Weights of a small mixture-of-experts language model, trained from scratch on English Wikipedia: vocabulary 32000, 463M tokens.
Below are experts of layer 5 (counted from 0) of a mixture-of-experts language model. Rows are named router (the router's row for the expert), down (a neuron's output weights, with its number) and show model dimensions 256-383. Each number is 128 + 32 x the weight over its row's rms, rounded and kept within 0 to 255.
Before each expert's rows: a language model's description of what the expert responds to. This comes from a sample of Wikipedia text that the model never trained on.

# expert 1
It responds to: Common nouns ending a noun phrase after the/his, often naming organizations, events or works, such as team, tournament, album, committee.
router [137 137 147 129 171 165 173 108 138 183  68 110 106 115 110 124 116 108 135 105 135 162  38 148  35 204  84 113 144 145 144 138  69 175 174 109 166 107  60 118 145 133 141 141 138 100 138 113 114 123 122 126 156 102 125 170 116  91  87  94 102  74 130 129 104  96 131 125 115 169 110 131 135  66 125 132 121 182 153  86 107 133 161  94 150 104 137 148 178 102 132 143 130 122 125 126 103 142 109  78 159 148 163 123 118  79 145 162 121 131 152 118  90 107 133 147 161 133 102 125  54 164 127 126 169  93 128  78]
down0 [131 165 171 148 180 144  96 157 167 127 135 119 105  90 145  76 151 123  85 141 157 101 138 115 129 139 118 163 150 101 123 129 164 140 119 147 154 160 132 126 148 149  78 157 118 135 119 114 130  89 132 139 107 127 155 134 164 102 116 138 162 132 109  60  70 170 147  47  95  83  78 139  85 157  75 135 107 167 107 149 101 119 156 106 112 153 163 105 156 168 146  98  95 120 112 128 150  94  80 100 142 134 109 119 152 144 102  94  84 143 111 128 143 175 139 116 125 158 135 144  92 174 133 163 110 204 130 121]
down1 [121 151 138 122 130 116 103 155 145 127 147  97  92 112 106 126 141 180 150 136 104 144 130 122 138 167 118 123 104 112  93  86 158 129  75 145 180 153 135  92  84 115 128 164 159 124 107 127 170 137  93  95 138 123 102 117 125 120 133 132 129 148 114 118 108 132 148 120 141 116 113 107 136 106 102 131 126  95 163  35 119 142 151 151 157 140  69 124 111 140 140 107 137 119 110 137 126 158 141 113 144 111  86 138 107 116 115  95 120 157 147 133 108 137 123 152 129 115 131 147 153 144 144 109 124  90 154 151]
down2 [164 130  91 163 154 139 107 124 129 160 105 147  95 142 143 111 117 156 125 149  89 154 157 119 110 123 161 116  64 140 124 125 129 113 170 128  98 117 108 112 150  94 166 117 187 151 150 132 180 144 147 186 123  96 125 122 155 118 200 147 118 185  93 121 118  72 140 141 137 124  72 115 102 108  82 154 137 108 134  81 100  91 196 135  72 158 170 154 114 123  51  98 122 154 153 139 116 176 132 153 104 152 134 169 183 137 119 104 156 127 148  95 124 175 141 222 126 119  94 136 116 149 100 107 112  98 145 149]

# expert 15
It responds to: Header words in table header rows and section titles, such as Votes, Candidate, Party, Game, Poetry, See also.
router [127 135 170 175 141 224 161  88 107 182  82 149  73  81 133 163  48 175 163  91 108 158  65 146  92 175  48 150  97 143 187 106 168 187 166 155 140 109 117 117  99 171 178 121 137 147 148 173  83 143 147  90 144 127 154 145 142  67  82 141 105 110 153 126 156 144 146  73  94 122 120 152 125 147 183 198 154 160 128 132  77 136 142 139 106 161 175 146 138 131 157  85 230 112 146 165 176 130 101 113 114 127  65 136 106  92 143 139 111 183 127 156  71 120 134 124 101 120  97  87 123 108 156 174 138 104 125 145]
down0 [106  69 141  60 102 179 132 121  83 119  79 117 150 123 141 165 114 104 129 146 163 118 149 182 184 141 118 147 112 144 100 117 150 136 106  70 134 109 135  99 153 125 160 109  74 156 169 148 122 127 169 152 163  95 109  82 111 143 141 132 138 170 172 131 139 150 128  87 118 120 101 162  93 150 192 147 137 161 109 101  96  96 189 129 132 106 161 144 146 182 137 132 126 141 126 166 172 126  93 127 132 151 138  99 154 132 118 186 165 140 121 163 130 103 104 151 119 110 152 156 125  83 136 161 107  85 136 116]
down1 [139 126 140  87 150 170 145 130 144 171  84  84 190 104  83 183 207 152 144  63 160  73  72 146 189 133 155  93 148  92 144 129 176 135  98 133  94  97 131 153 177 118 110  95 176 119 147 110 111 151 117 156 151  91  99 108 157 141  87 141 167 111 199 125 100 167 144  98 163 124  32 162 111 175 107 122 137 117 136  73 138 133 167 115 163 140  99 183 148 175 165  98 156 120 106 111 131  67 145 103 177  99 111 164  98 130 113 109 134  93 159 153 116 130 132  93 119 102 126 120 145  95  93  74 108 137 157  70]
down2 [151 132 181 111  76 116  38 185 151 140 169 146 121 167 127 108  77 138 146 161 143 176 221  84 141 143  86  87  81 132 111 118 171 167  90 221 126  87 152 106 142 150 160 162  87  95 107  85 155 159 126 123  91  55 152  96 171  95 163  66 138 124 168 161 130 117 196 114 121 152 106 120  95 100 129 111  89 132 143  78 139  84 108 112 119 155 150 161  95  73 143  93 145 124 165  97 103 145 140 164 138 153 113  84 174 191 141 122 106 124 115 111 107 117  88 109 135 128 139 144 175  62 140 151 135 129 114 114]

# expert 0
It responds to: First names and surname pieces of people in credits, cast lists and citations, also institution words, e.g. David, Fred(erick), University Press.
router [123 136 161 147 170 162 200  86  87 175 112 149 112 117 111 123 118 110 131 100 178 132  90 236  87 163 110  85 160 103 131 123 161 154 144 139 134 148 159 146 184 145 125 109 135 124 137 117 137  85 159 140 118  75 159 102 102  72 170  80 126  70 135  68 158  44 127  98 106 149 117 173 171 100 189 167 124 159 143 119 114 138 145  96 160 104  98 125 134 101 116 135 127 135 195 115 162  70  92 112 143 159 151 166 116 137 169 175 175 115 149 114 103  86  87 155 186 138 103  74 160 155 137 123 172  94 124 144]
down0 [118 110 117 178 128 132  70 161 147 136  99 118 130 120 117 118 140 127 149 153 138 140 132  97 146 112 145 140 103 154 127 113 122 138 105 113 149 130  85 125 152 137 154 106 136 142 137 121 118 107 109 126 144 105 124 114 133 131 109 137 118 126 127 129 124 125 119 140 130 142 119 116 119 125 137 139 114 118  98 141 114 131 162 121 125 133  94 117 131 104 118 146 114 116 108 114 124 140 115 118 112  69 109 104 105 142 101 122 122 119 139 124 129 125 143 145 132 139 133 143 140 147 135 142 131 129 113 148]
down1 [148 151 108 170 166 182 124 112 167 131 120 134 138 197 159 150  90 142 136 136  94 148 200  75 145 114  87 114 147 144 146 136 185 141 118  93 147 114 161 107 192 135 172 171 146 107 120  98 154 129 134 109 144 128 140 115 183 146 192 144 111 124 117  95 136 127 124 168 117 129  71 115 125 153  74  85 149 178  95 146 111  67  80 153 122 131 112 126 157 148 123  96 103 116 179 119  88 157  95 119 129 108 142 121 177  93 150 153  85 153  63 148 116 175 179 127 156 135 106 144 128 155 155 104 104 121  98  96]
down2 [147  99 156 118 109 154  80 170 116 120 110 163 122 127 104 105 142 113 156 133  79 145 155 108  99  89 118 135 139 140 107 111 104  74 129 179 181 166  93 159 153 135 126  84 163 155 139 120 122 157 154 111 136 119 136 152 149 130 134 133 120 104 120 154 128 123  89 148 109 123 143 124 131 121 110 113 153 124  96 109  97 104 177 157 127 126 151 115 129 114  78 161 128 189 141 136  62 119 145 138 125 128  91 118  96 108 148 101 145 135 179 137  92 140 101 158 137  89 129 159 111 145 133 144 103  65 127 114]

# expert 12
It responds to: Opening parentheses, quotation marks, slashes and brackets, often before pronunciations, subtitles or credit roles, e.g. (/ˈ, "Hurst", (sound effects editors); also CJK and emoji bytes.
router [123 144 151 162 150 136 156  96 111 159  85 186 114 129 116  95 101 151 153 117 135 130 109 159 131 149 114 128 144 165 137 163 176 105 104  54 111  93 130 101 159  96 142 134 105 101 157 142 121  85 127  97 132  91 193 133 196  68 129 169 111 111 116 124 121  94 123  99 141  94  75  94 135 148 140 172  75 181 141 200  80 166 128 122 140 138 133 151 163 106 176 134 154  89 107 104 142 103 111 113  97 210 145 158 105  76 159 176  95 164 136 131 110 129 118 146 183 144 102 107  79  94 138  73 112 133 125  81]
down0 [147 101 142 140 116 117 107 134 133 187  72 159 116 146  93 134  95 151  55 167 109 138  90 116 161 110 139 156  86 159 122 110 178 121 141  88 131 132 177 192  74 141 108 185 140 161 140 135 171 124  89  98  97 179  95 107  98 132  70 133 139 131 228 152  97 114 144 169  96  88 129 119 131  93 106 122 115 138 142  78 120  96  95 123 143 133 151 142 122 151 155 118 163 132  90  78 124 162 127  87 158 152  93  22 110  79 223 120 131 145  79  95 104 155 144 116 152 116 168  89  94 150 111 118 122 131 144 119]
down1 [110 151  70 132 110 155 136 100 132 108 142 175  94 191  99 131  94 124 141 107 133 141 116  96 113 110 122 102 181 128 135 154 167 107 122 102  80 106 118 131  57 116 136 147 137 115 103 149 157 122  85 133 137 141 133 158  89 210  90  86 113  92 135  73 194 137 106 152 145 160  92 110 154 106 101 138 174 116 101 185 120 164  68 103 150 130  98 167 197 115 105 178 144  52 198 142 131 191 149  78 183 111 106  77 151 114 157 139 109 119 104  84 111 131 148 117 119  95 144  88 183 162 174 103 111 156 190 118]
down2 [ 91 130 125 116 103 147 136 112 137  57 118 118 204 108  81  75 107 139 156 128  98 151 158  77 100 124 141 127 102 170 121 170  73  77 117  98 176  92  84 107  93  50  90 154 160 101 144 100 119 107  82 123 137  66 140 123 104 143  97 133 198 113 117 129 115 138 103 143 137 177 120 104 176 137  78 180 191 165 153 101  97  78  76 122 150 137 145 143 137  95 132 162 121 124  73 135 176 157 146 161 124 126 141 111 128 148 139 121 176 119 182 104 135 128 114 117 143 125 131 135 112 128 106 130  69 138 138 145]

# expert 3
It responds to: First word or word piece of personal and place names, often in tables or lists, such as Tim, Al, San, Je(mma).
router [136 127 169 107 202 157 202  64  52 181 112 213  88  94  93 144  57 101 104  70 170 136  79 202  90 174  90 100 172 123 113 135 218 169 162 112 130 100 161 118 153 159 128 125 121 170  89 142 154  98 175 106 138  78 133 109 137  87 128  57 101  85 150  70 186 120 134 122 159  79  39 198 163 169 137 197 123 141 117 140 137 132 135 120 166 125 114 108 115 110 134 127 136 122 169 122 173 138 139 121 136 178 129 147 136 128 199 206 132 104 143 125 121  98 153 153 169 151 104  77 127 158 150 137 139  72  95 118]
down0 [212 120 163 128 146 142 168 137 133 134 166 102 154 121 148 137 124 106 125 144 125 132 151 161 119 156 126 186  95 135 117 132 131  96 105 116 154 156 112 151  96  99 160  99 101 133 154 124 104 162 112 113 130 127 150  99 108 134 113 171 105 113 138 145 127 140 126 105 142 116 135 115 120  70 112  98 130 117 122 137 160 128 107 128 155 118 111 137  72 137 139 117 157 108  79 155 133  89 103 115 163 159 109 115 161  93 132  90 111 139  98  82  93 143 154 134 112 131 100 122 128 115 122 132 150 153 110 105]
down1 [143 109 171 155 131 140  92 143 143  97 143 105  95 131 156 135 168 143 100 118 154 131 107 101 121  57  75 160 113  98 129  99 102 163 131 139  77 155 139 159 161 125 121 158 111 105 132 156 191 108 149 156 169 113 143 110 145 170 106 193 138  90 159 146  84 162 107 131 164 142 134 114  95 115  86 128 128 138  85 158 172  39 152 142 145 149 157  88 126 109  88 174  95 109 103 129 162 135 128  96 116 113 111 186 111 119 107 136 146 128  85 135 140 195 136  50  66 162 172 153  77 118 132 115  96 121 111 129]
down2 [117 139 153  96 126 148 123 111 115 159 123 180 103 139 120 153 114  87 144 119 115 129  97  61 177 146 121 148 169  91 165  93 147 127 118 140 164 154  94 106 141  91 113 167 118 108 135 104 169 154 144 156 108 114 143  95 157  94 101 100 104 112 137 105 111 164 166 113 160 127 173 125 114 107 108 158 132 120 104 136 132 172 153  86 186 147 142 124 132  82 109 135 168  83 113 116 188 150  84 134 113  99 139 144  62 188 126 175  92  81 127 123 120 103 116 149 159 176 115 129 167 119  80 151 178 149 172 126]

# expert 2
It responds to: Prepositions opening a phrase before a determiner or noun, such as of, in, on, during, between, against, after.
router [137 175 152 163 226 154 184  65 110 161  71 151 122 166 109 158 109 106  93  91 175 100 114 160  64 225  59 101 141  77 141 163 130 146 110 128 174 134 113 148  97 107 133 136 107 139 138 133 141  94 105 143 130  98 114 120 133 115 126 142  90 105 117 171 151 123 123 129  87  78 127 127 115 132 145  92 121 224  90 100 112 151 177  99 105 120 159 144 158 123 119 142  95  96 122  92 121 111 106 108 120 152 155 144 137  93 105 161 147 147 143 130 125 122 121 135 163 125  90  62 120 177 192 144 127  72 125 109]
down0 [128 160 101 164 142  98 187 159 156 163 116 169  55 180 154  94 101  86 172  62 184  72 113 113 118 140 129 137 115 169 149  63  74 131 158  97 192 206  68 104  55 122 114  91 108 118 183 129 120 119  99 128 177 151  95 140 158 157 136 180 139  98 150 129 137 101  87 134  86 118 140 154 134 173 100 117  88 147 126 119  82 218  95 134 165 135 127  63 175 141  88 213 109  74  59 150 128 172 107 147 115  99 170 177 100  59 202 126 177 114 134 136 112 113  91 142 164 129 125 127  82 166 162 124 121 116 125 141]
down1 [145 137 115 136 137 253 100 129 152 155 122 178 139 120 204 152 168 101 140 105 119  90 136  73 176 152 138 135  87 121 155 117 156 169  97 101 132 177 145 130 133 134 109 142 134  95 148 143 148 143 168 206  87 178 133  79 160 117  99 144 117 165  99  97 150 113 151 145 165 141  95 185 187  82  91 147  89  97 120 194 189 141 110 113 170 143 106 161 247 117 120 111 130 185 143 148  72 150 166 158  64 176 147 164 111 144  94 124  62 171 138 158 179 133 136 135 105 144 104  67  82 156 114 113  41 194 132  85]
down2 [113 120 126 132 130 131 127 125 138 161  86 143 163 186 105 178 121 129  78 162 124 142 117 121 121 104 160 117 165 159 136 131 128 112  94 138 116 147 115 112  97 127  60 125 155  81  84  95 162 159 136 110 125 146 114 167  95 101 177 134  95 146 147 112 117 118  62  82 187 121 118 123 130 132 123 159  66 145 144 111  92  73 171 137 123  96 172  92  90 155 104 127  99 131 170  53 159 118 144 108  87 133 152 131 120 101  83 115 106  95 190  90 174  96  92 154 153 174  94 199 157 128 144  46 176 117 111 103]

# expert 27
It responds to: Apostrophes in possessives and contractions (That's, person's), nouns like people, women, million, percent signs, and = after title headings.
router [140 174 150 170 156 173 161  85 111 145 116 138 107 150 106 117 134  82  86  86 135 121  89 159  59 168  87 123 129 180 139 122 112  89 163  95 199  97 137 162 115 129 133 138 132 181 130 162 141  86 134 180 163 159 173 187  94  59 105  98  99  92 136  70 148  98  95  98 102 185 108 131 149 135 120 142  51 153  74 144  96 134 133 131 172 121 123 156 181  87 150 136 120  36 120 127 160 136  91 120 154 230 116 107 102 117 148 143 142 156 127 120  96 130 131 131 137 119 146 107 108 128 167 100 132 103 125 115]
down0 [156  88 116 115 131 110 163 163 133  91 161 143 153 134 132  98 125 114  77 132 172  81 120 113 142 120 131 156 112 107 141 123 119 155  53 157 121 123 116 145 136  83 197  79 156 113 113 153  86 119  83 159 117  93  56 196  90 145 155 125 173 128 105 166 126 114 172 140 108  95 110 138 165 161 141 135 133 147 125 104 182  96 119 147 139 139 142 118 157 130 150 156 102 103 145 124 124 145 153  96 111 102 101 156 119 128 113 132 108  88 126 129 179  97  76 135 143 102 128 180 111 122 144 144 110 125 174 144]
down1 [117  66 147 127 193 173 128 171 232  84 131 123 171  71  90  96 179 113  86 130 118 162 138 194 142 109 142  97 117 124 139  67 111 157 169  93  92 150 146  88  91 144 149 175 119 189  59 156  95 131 192 122  87 126 130 101 143  89 102 187 184 112 138  98 111 146  95 139 124  90 120 164 160 133 125 132 165 140  74 139 144  86 165  58 163 158  92  98  86 197 108  97 135 118 100 142 153 184 114  98 133 153  84 136  77 152 164 117 103 143  81 132 119 118  79 117 144  73 135 176 143 104 116 193 110 162 187 175]
down2 [133 130 132 139 121 102 134  93 163 152 113  89 151 156  66 145 107 118 111 117 175 204 121  82 147  72 111  88 162 134 104 154  93 163 162  99 118 128 186 148 161 133  81 128 158 132 130 158 153 186 167 194 124 142 117 160 172  90  88 107 132 130 164  99 123  91 121 177 113 165 185 172 171 157 114 140 100 166 122  72 182 122 143 109 141 169 145 151 117 179 144  81  90 124 116  25  37  91 125 138  73 193 115 142  84 160 142 131 115 142  89 106 193 123 149 107 150 188  83  93 164 144 115 116  98 187 132 139]

# expert 26
It responds to: Final suffix pieces finishing English words and names, often in titles, such as -ing, -ed, -able, -ized, -ative.
router [176 192 143 131 149 174 169  54  74 182  71 190 140 164 162 136  77  77 166  79 140 187  60 157  89 179  85 145 108 145 163 135 142 130 178 123 145  61 141 125 133 131 144 140 118  80  93 125 154 128 142  60  83 141 166 108 147 138  56  90  87 115 127 108 104  82 132 131 112 113  69 116 127 133 174 100 130 135  76  89  67 124 139 135 103 125 154 158 119  85 101 114 154 102  96 116 134 101 141  89  92 135 128  88 126 139 150 119 102  84  77 129 118 117 144 154  95 126 117  92 139 122 101 125 118 139 120  87]
down0 [200 170 132 177 103 114 130 142 143 104 152 114 127 145  62  60 122 121 160 161 206 165 128 139 172  98 186 122  76 123 130 112 137 111 105  85 119 173 115 146 126 116 143 113  87 138 131 125 181 150 126 139 173 176  82 110  98 144 130 150  97 140  83 118 171 123 169 181 131 171 140  94 157 104 103 117 171 128 136 138 122  64  99 118 157 113 157 137  87 115 145 187 137 164 102 146 107  92 174 109 147  89 176 105 146  81 149  80  90  92 102 116  98 124 132 153 113 121  91 131  99  59  98 193  97 126 127 169]
down1 [101  88 148  91 119 111 157 175 131 150 151 177  91 121 114 166  86 150 136 133 102 132  70 134 135 149 150  80  86 141 132  75 123  93 171  95 160 176 149 136  99 138 106  69 191 109 141 130 100 140 103 156 124 133 121 151 113 138 140 148 104 123 131 135 163 185 122 134 121  75  75 141 137 180 137 109  48 172 138 125 162 125 114  98 123 126 151 127 148 191 109 150 116 125  71 142 143 158 169  96 112 147 120 145 144  96 132 174  95 136 103 148 144 122 130 136 162 147 120  97 114 168 136 129 180 142  83 229]
down2 [ 69  96  95  97  82 104  59 119 127 153 137 111 192 177 150 203 146 146 157 117 100 178  89 162 122 118 110  66 103 159 112 120 150 137 107 133 104 113 162 138 145 125 131 131 117 206 102  98 140 161 170 102  86 123  93  77 101 122 149 138 148 137  87 134 209 101 183 142 137 106 119 109 166  90 162 124 161 114 158 202 135 119 126 171 111 129 118 193 126 100 143 146 190 143 118 190 130 123 166 102 112 149 122  86 131 189 156 177  88 122 147 101 131 157  89 123  98 108 188  85 139 134 160 133  86 144  95 110]

# expert 6
It responds to: Determiners, quantifiers and common nouns in narrative prose, often after the or a, such as a, several, him, care, rest.
router [146 127 182  90 148 153 176  95 133 166  65 175  84 127 130 108 101  82  75 105 178  89  45 190  70 170  62 137 110 160 147 105 142 167 171 117 199  55  84 129 152 162  93 197 133  85 128 121  76  43 130  71 131 158 142 149 157 145 114 113 103 168 187  94  95  72 151 127 119 155 114 120  92 135 141 132  87 185  60  71  89 165 102 140 147 116  70 144 124 116 152 131 156 164 120 163 140  86  96 128 102 128 136  96  85 146 167 151 148 138 120 160 139 140 146 136 132 117 112 162 131 129 146 125 146 103  86 125]
down0 [138 135 108 165  98 124 187 134  75 156  79  80 136  88 150 135 159 155 135 141  83  97 178 110 144 135 116 129 184  72 177 169  70 137 119 106 124 162 163 139 140 107 176 131 144 155 177  72 133 107 135  76 123 151  60 167 121 109 134 153  82  99 133 120 113 163  75 137 160 164  84 125 166 192 106 150  44 172  69 170  89 101 129 160 139  83  79 155 124  69 119 125 114  83  84  80 113 164 159  93 158 150 154 110 114 155  50 144 109  75  81 137 170 145  95 128 143 197 104 134 136 134 217  80 135 129 171 124]
down1 [115 103 111 136 198  79 165 123 118 105 190  98 140 129 115 164 110  44 173 111 145 187 118 128 112 130 165 142 164  71  87 129 138 130  96 128 159 115  93 105 122 104 166  83 188 136 173 151 143 124 143  84 138 140  86 125 160 113 151 126 128 156 110  70 163 137  83 131  88  94  79 133 137 149 142 137 173 106 126 139 134 125 131 156 138 122 199 204 123 192 130 102 152 116 144 110 136 129 133  85  81 165 141 117 106 122 178 107 123 122 180 114 192  81 125 154 110 115 107 231 114 117 137 182 106  96 103  99]
down2 [119  93 139 118 126 123 153  98  66 142 124 110 136 108  89 113  89 170 189 132 105 157 157  69 129 156 133 117 181 134 107  93 182 119 132 124  47 120 131 137  99 166 146 102  94  92 169 114 118 137 170  97 106 161 101 168 147 136 136  81 121 158 160 164 157 181 106 159 138 102 148  69 123 129 103 135 140 150 111 127 126  69 126 121  99 116 148 137 159 116 134  86 116 154 136 144 141 107 117 154  81 159 115  62 161 157 137 142 100 127 106 156 164 154 118 140 114 129 192 101 133 129 135 136 121 118 145 126]

# expert 25
It responds to: Plural suffix s and plural nouns ending a phrase, such as partnership-s, sets, areas, vocals, pirates, plus possessive 's.
router [153 140 154 152 158 158 169  98 120 152 115 164 130 111 109 157 136  74  70 125 147 161  94 201 103 194 104  99 191 141 190 147 131 154 159 105 122 112 174 107 152 170 125 120 138 158 144 100 146  94 185 156 157 150 120 113 171  79 109 129  92  73 149 117 127  32  91 120 124 168  58 173 198 107 183 123  89 137 127 137  85  85 139 130 155 102 159 123 138 149 162 140 141  53 116 101 150 148 144  80 103 167 137 143 120 125 156 148 127  92 104 146 130 104 168 106 127 136  76 157  77 135 156  98 158  80 121  97]
down0 [129 106 150 123  97  99  96 130 174 167  92 177 172  80 159  99 117  90  72  69 126 108 119 149  94 184 130 143 171 113 115 127 132 141 100  80 151 156 172 145  80 130 103 135 114 129 145 111  83 142 169 129 100  84 166 177 165  95  94  85 116  96 118 123  91 127 155 167  99 171 125 162 149 208 111 135 120 148 127 134  84  89 155 124 132 123 128 163 111 140  86 146 118 155 141  57  93  72 168 119 118 185 142 145 113 129 140  47 122 128 117 123 153 134 116 204 145 144 133 115 121 105 126  86 134 165 123  95]
down1 [155 128 191 167 151 172 128 190 105 140 135 109 133 144 131 188 109 134  92  88 138 132 140 134 149 184  92 124 113 100 125 147 100 155  97 138 144 108 151 104 120 144 125 146 175  89 184 102 114 142  73  77 113 159 133 191 130 156 113 136 123 120 107 152  93 193 138 153 169 111  84 140 109  85 158 135 178 165  85 147  99 144 136 152 117 120  74 134 138 195 158  92 125 138 130 142 150 200  99 184 112  83 123 113 129 127 129 141 143 150 133 135 136  71 166 136 143 111 143 210  63 159  75 120 163 177 101 167]
down2 [207  48 129 110  41  82 117  96  60 154 146 136 162 144 134 131 199 184 189 146 160 151 107  85 115 123 120 122 187  77 120 143 138  50 141 121  88 167 143 116 144 104  95  68 107 132  84 147 130 133  77  98  70 139  97 118 116 118 142 157  73  88 134 126 138 105 137 156  68 135 111  94 162 135 136 136 104 130 134 205 154 109  99 135 137 104 139 176 101 152  92 132 102 107 160 121 137 127 111 146 171  64 126 154 133 121 141 132 161 124  66 159 150 137 148 151  84 101  68 143 143 126 148 130 137 127 170  96]

# expert 9
It responds to: Articles, prepositions and conjunctions starting a new phrase, such as the, of, how, plus "of" and King inside names like Isle of Man.
router [104 166 163 145 157 165 167  83  86 185  91 167  81 147 142 140 100  62 100 101 160 105  89 183  79 156  70 103 166 160 142 142 115 119 173 105 204 132 134 152 140 166 146 134 113  97 112 143  95 122 178 150 113 133 169 139 175  62  97  93 102  78 123 123 113  97 136  88 150 145  76 160 121  92 182 118 139 139 123  88  98 165 155 101 183  98 130 137 158  86 146  85 206 149 169 122 158 128 129 135 137 182 146 156  92  87 143  90 119 104 111 103 123 158 140 154 166 112 103  92 127 132 165 130 182  98 101 105]
down0 [155  88  75 170 116 165 101 138 152  88 145 119 120 161 202  79 127 129 133 120 119  79 136  73 141  69 156  98 130 132 152  78 196 151 139  81 141 204  93 140  95  59 185  50  93 110 145  99 134 112  93 125 177 143 100  78 109 121  85 119 102 136 129 111  78 136  62 114  72 111 128  96 107 139 146 137 111 167 167 162 122 105 118  95 147 141 113 127 149 171 138 180 136  74 147 110 157 137 109 138 123  77 126 134 156 154  96  84 137 131  98 109 101 125 133  98 167  81 139 123 143 136 187  89 130 135 150 146]
down1 [154 133 109 150 135 138 105 123 113 155 102 127 147 173 137 113 122 120 117 136  92 140  92 119 198  96  98 130 129 108 123 123 123 187 186 150 160 100 129  94 182 104 172 145 114 166 149 124 174 165 150 201  88 123  90 101 146 119 142 180 124 180 120 129 228 142  99 129 163 163 170  59 161 131 152  83 225 152 146 115  72 162  91 123 109 111  95 127 111  94 140 132 151 141 133  73 108 147 129 154 181 147 118 127  92 135 119 138  82 197  85  97 137 128 107 121  97 100  94 130 149 120 175  92  76  84 145  97]
down2 [137 118 145 149 138 158  68 167  97 105  76 139 173 134 112 103 192 197 110 142 141 113  87 162 161 125 115 124 138 131 158  81 131 121 163  71 160 127 125 116 105  64 107 188 119 124 147  69 163 120 170 107 164 155 158 143 140 157 157 133 154 119 192 129 168  60 115 120 116 111 120 186 113  89 127 159 137 156 142 107 106 101 179  95 117 159 145  96 177 102 155 122 206 121 183  85 152 113 164 151 121 136  83 103  84 168 129  75 119 154 113 153 140 133 112 136 150 143 140 143 149 121 174  80 167 179  88 188]

# expert 22
It responds to: Content nouns and noun stems after articles or of, often topical or abstract, such as social, music, water, pressure, damage.
router [132 138 156 115 165 139 181  87  47 187  33 156 114 173 105 125  57 104 119 117 130 145  53 198  74 186  94 125 136 137 121 120 155 134 148  93 151 150  90 151 154 152 152 152 144 133 153 142 150 132 155 100 161 115 105 166 153 135 117 108  56  94 122 134 128  98 108 141  91 157  75 117 112  84 147 139 164 161 122 112 114 119 134 162 140  82 146 190 108  56 100 147 118 151 174 117 118 111 111 133 117 113 162 103 132  77 133  91 114 126  99 114 142 157 138 144  97 101  83 111  99 103 186  96  99  99  76  89]
down0 [182 114 150  75 143 122 119 150 109 143 133 185 130 178 131  93 115 123 117 105 139 158 123  92 126 161 120 111 147  97 137 163 184 179 114 192 154 135 141 132 124  82  89 160 146 118 139 136 141 135 112  74 142 102  68 207 152 162 139 115 131 138 152 113 107 165  95 159  94  90 154 180 184 112 143 139  89 144 137 162 146 183  68 111  86 114  80  90  90 129  95 165 158  99 115 158 138 123 165 117 214  99 122 189 130 108 110 118 155 182 125  99 115  80 146 163 202 105 118 134 138  86 139 179 156 180 184 143]
down1 [135 157 135 133 131 124 147  96 138 166 126 122 103 116 138  96 162 152  82 172  95 118 136  97 114 112  57 182 112  74 118 132 115 107 108 101 102 141 149  92 129 117 169 112 100 125  98 170 133 127  82  98 139  78 171 134 110 107 199 130 161  84 111  89 115 137 129 152 154 113 101 160  47  95  84 106 146 133 126 115  98  71 148  90 146 143 150 132 146 146 139 137 148 156 131 105 165 139  96  99 183 113 131 176 145  73 116 111  99 142 129  98 127 158 134 121 101 144 142 127 214 156 133 102 107  85 110 144]
down2 [125 158 108 106 146 117  91 138 130 132 147 158 157 160 160 126 106 131 161 154 125 113 108 136 130 152 172 108 138 143 101 178  75 145  61  84 152 104 119  66 195 181 102 124 134 119 132 162 134 124  82  77 142 118 140 135  79  98 106 150 213 113 126 115 103 169 121 116 153 153 192 132 183 103 131 130 133  56 132  93 103 134 165  94 179 201 155 134 111  85  91 125 119 140 181 143  87 118  87  94 170  66  92 168 134 151 147 174 120 153  85  84 111  88 114 146 156 121 164 131 154 115  98 147 149 208 109 147]

# expert 14
It responds to: Infinitive to after verbs or nouns, plus modals and directional prepositions, such as to be, could, will, into, moved to.
router [107 105 144 154 200 151 177  96  73 169 126 134  96 145  76 132  62  88 129  96 117 126 108 187 116 153  72 123 134 148 153  96 154 114 129 132 112  44 108 140  94 117 128 164 117 131 121 151 150 119 117 106 131 125 132 197 143  90 189  91  89 118 139  87 111 106 120 124 104 116  96 213 162  98 163 136 108 158  76 103  90 178 155 119 115 100  98 135 118 109 130  99 137  87 117 119 122 143  84 116 131 120 174 119 128 139 124 173  99 137 124 144 137  93 134 130 138 107  75 152 127  80 149 156 162  42 146 121]
down0 [128 122 114  83  93  88  95  88 127 138 137 195 163  80 156 117  96 195 106  83 126 151  95 138  97 175 134 122 151 112 173 124  68 138 142  81  51 138 166  98 134 138 187 110  85 100 133  89 159 145 125 115 112 188  89 131  61 136 103 147 154 147 113 158 119 115 151 138 154 113  98 119 135 147 168 144  88 127 167 123 111 133 143  75 117 140  79 158 109  73 125 150 132  96  82 125 221 121 165  77 117 101 160 147 139 182  92 132 135 186  83  70 128 128 101 102 111 138  91 164 103  32 151  86 109 176 129 150]
down1 [158  99  80 106 132 119 156  94 157 130 116 114  80 138 177 120  97 188 136 141 125 139 155 112 117 103 111 146  94 124 115 144 104 181 116 123 176 141 162 159 164 110 126 110 141 137 145  85 168 167 137 137 145 119 123 158  77 234  77 153 120  74 161  99 145  81 141 124 126 127 103  96 173 164 125  84  86 112  53  80 158 102 153 132  95 127 102 154 121  91 148 141  96 142 117 154 137 129 164  50 138  97 140 133 170 153 162 103 180 138 176 140 115 135 111  63 118 147 135  95 111 201 135  76  75 135 105 120]
down2 [127 131 121 137 175 123 161 125 121 160 131 122  83 134 135 143 154 114 151 126  62  84 109 156  58 139 164  81 111 107  84 179  73  86 127 149 156 108 178 152 143 151 159  90  67 130 100 153 103  90 149  94 101 118  95 146  60 128 113 129 145 139  78 158 123 119 139 109 187  64 148 177 126 105 120 102 120  88  47 142 112 106  92  91  82 138 139  96  82 119 144 143 190 104 109 132 159 117 164 125 161 174 101  83 133 201 201 100 169 141 152 130  73 137 114  98 105 108 127 154  95 132 165 107 153 113  44 147]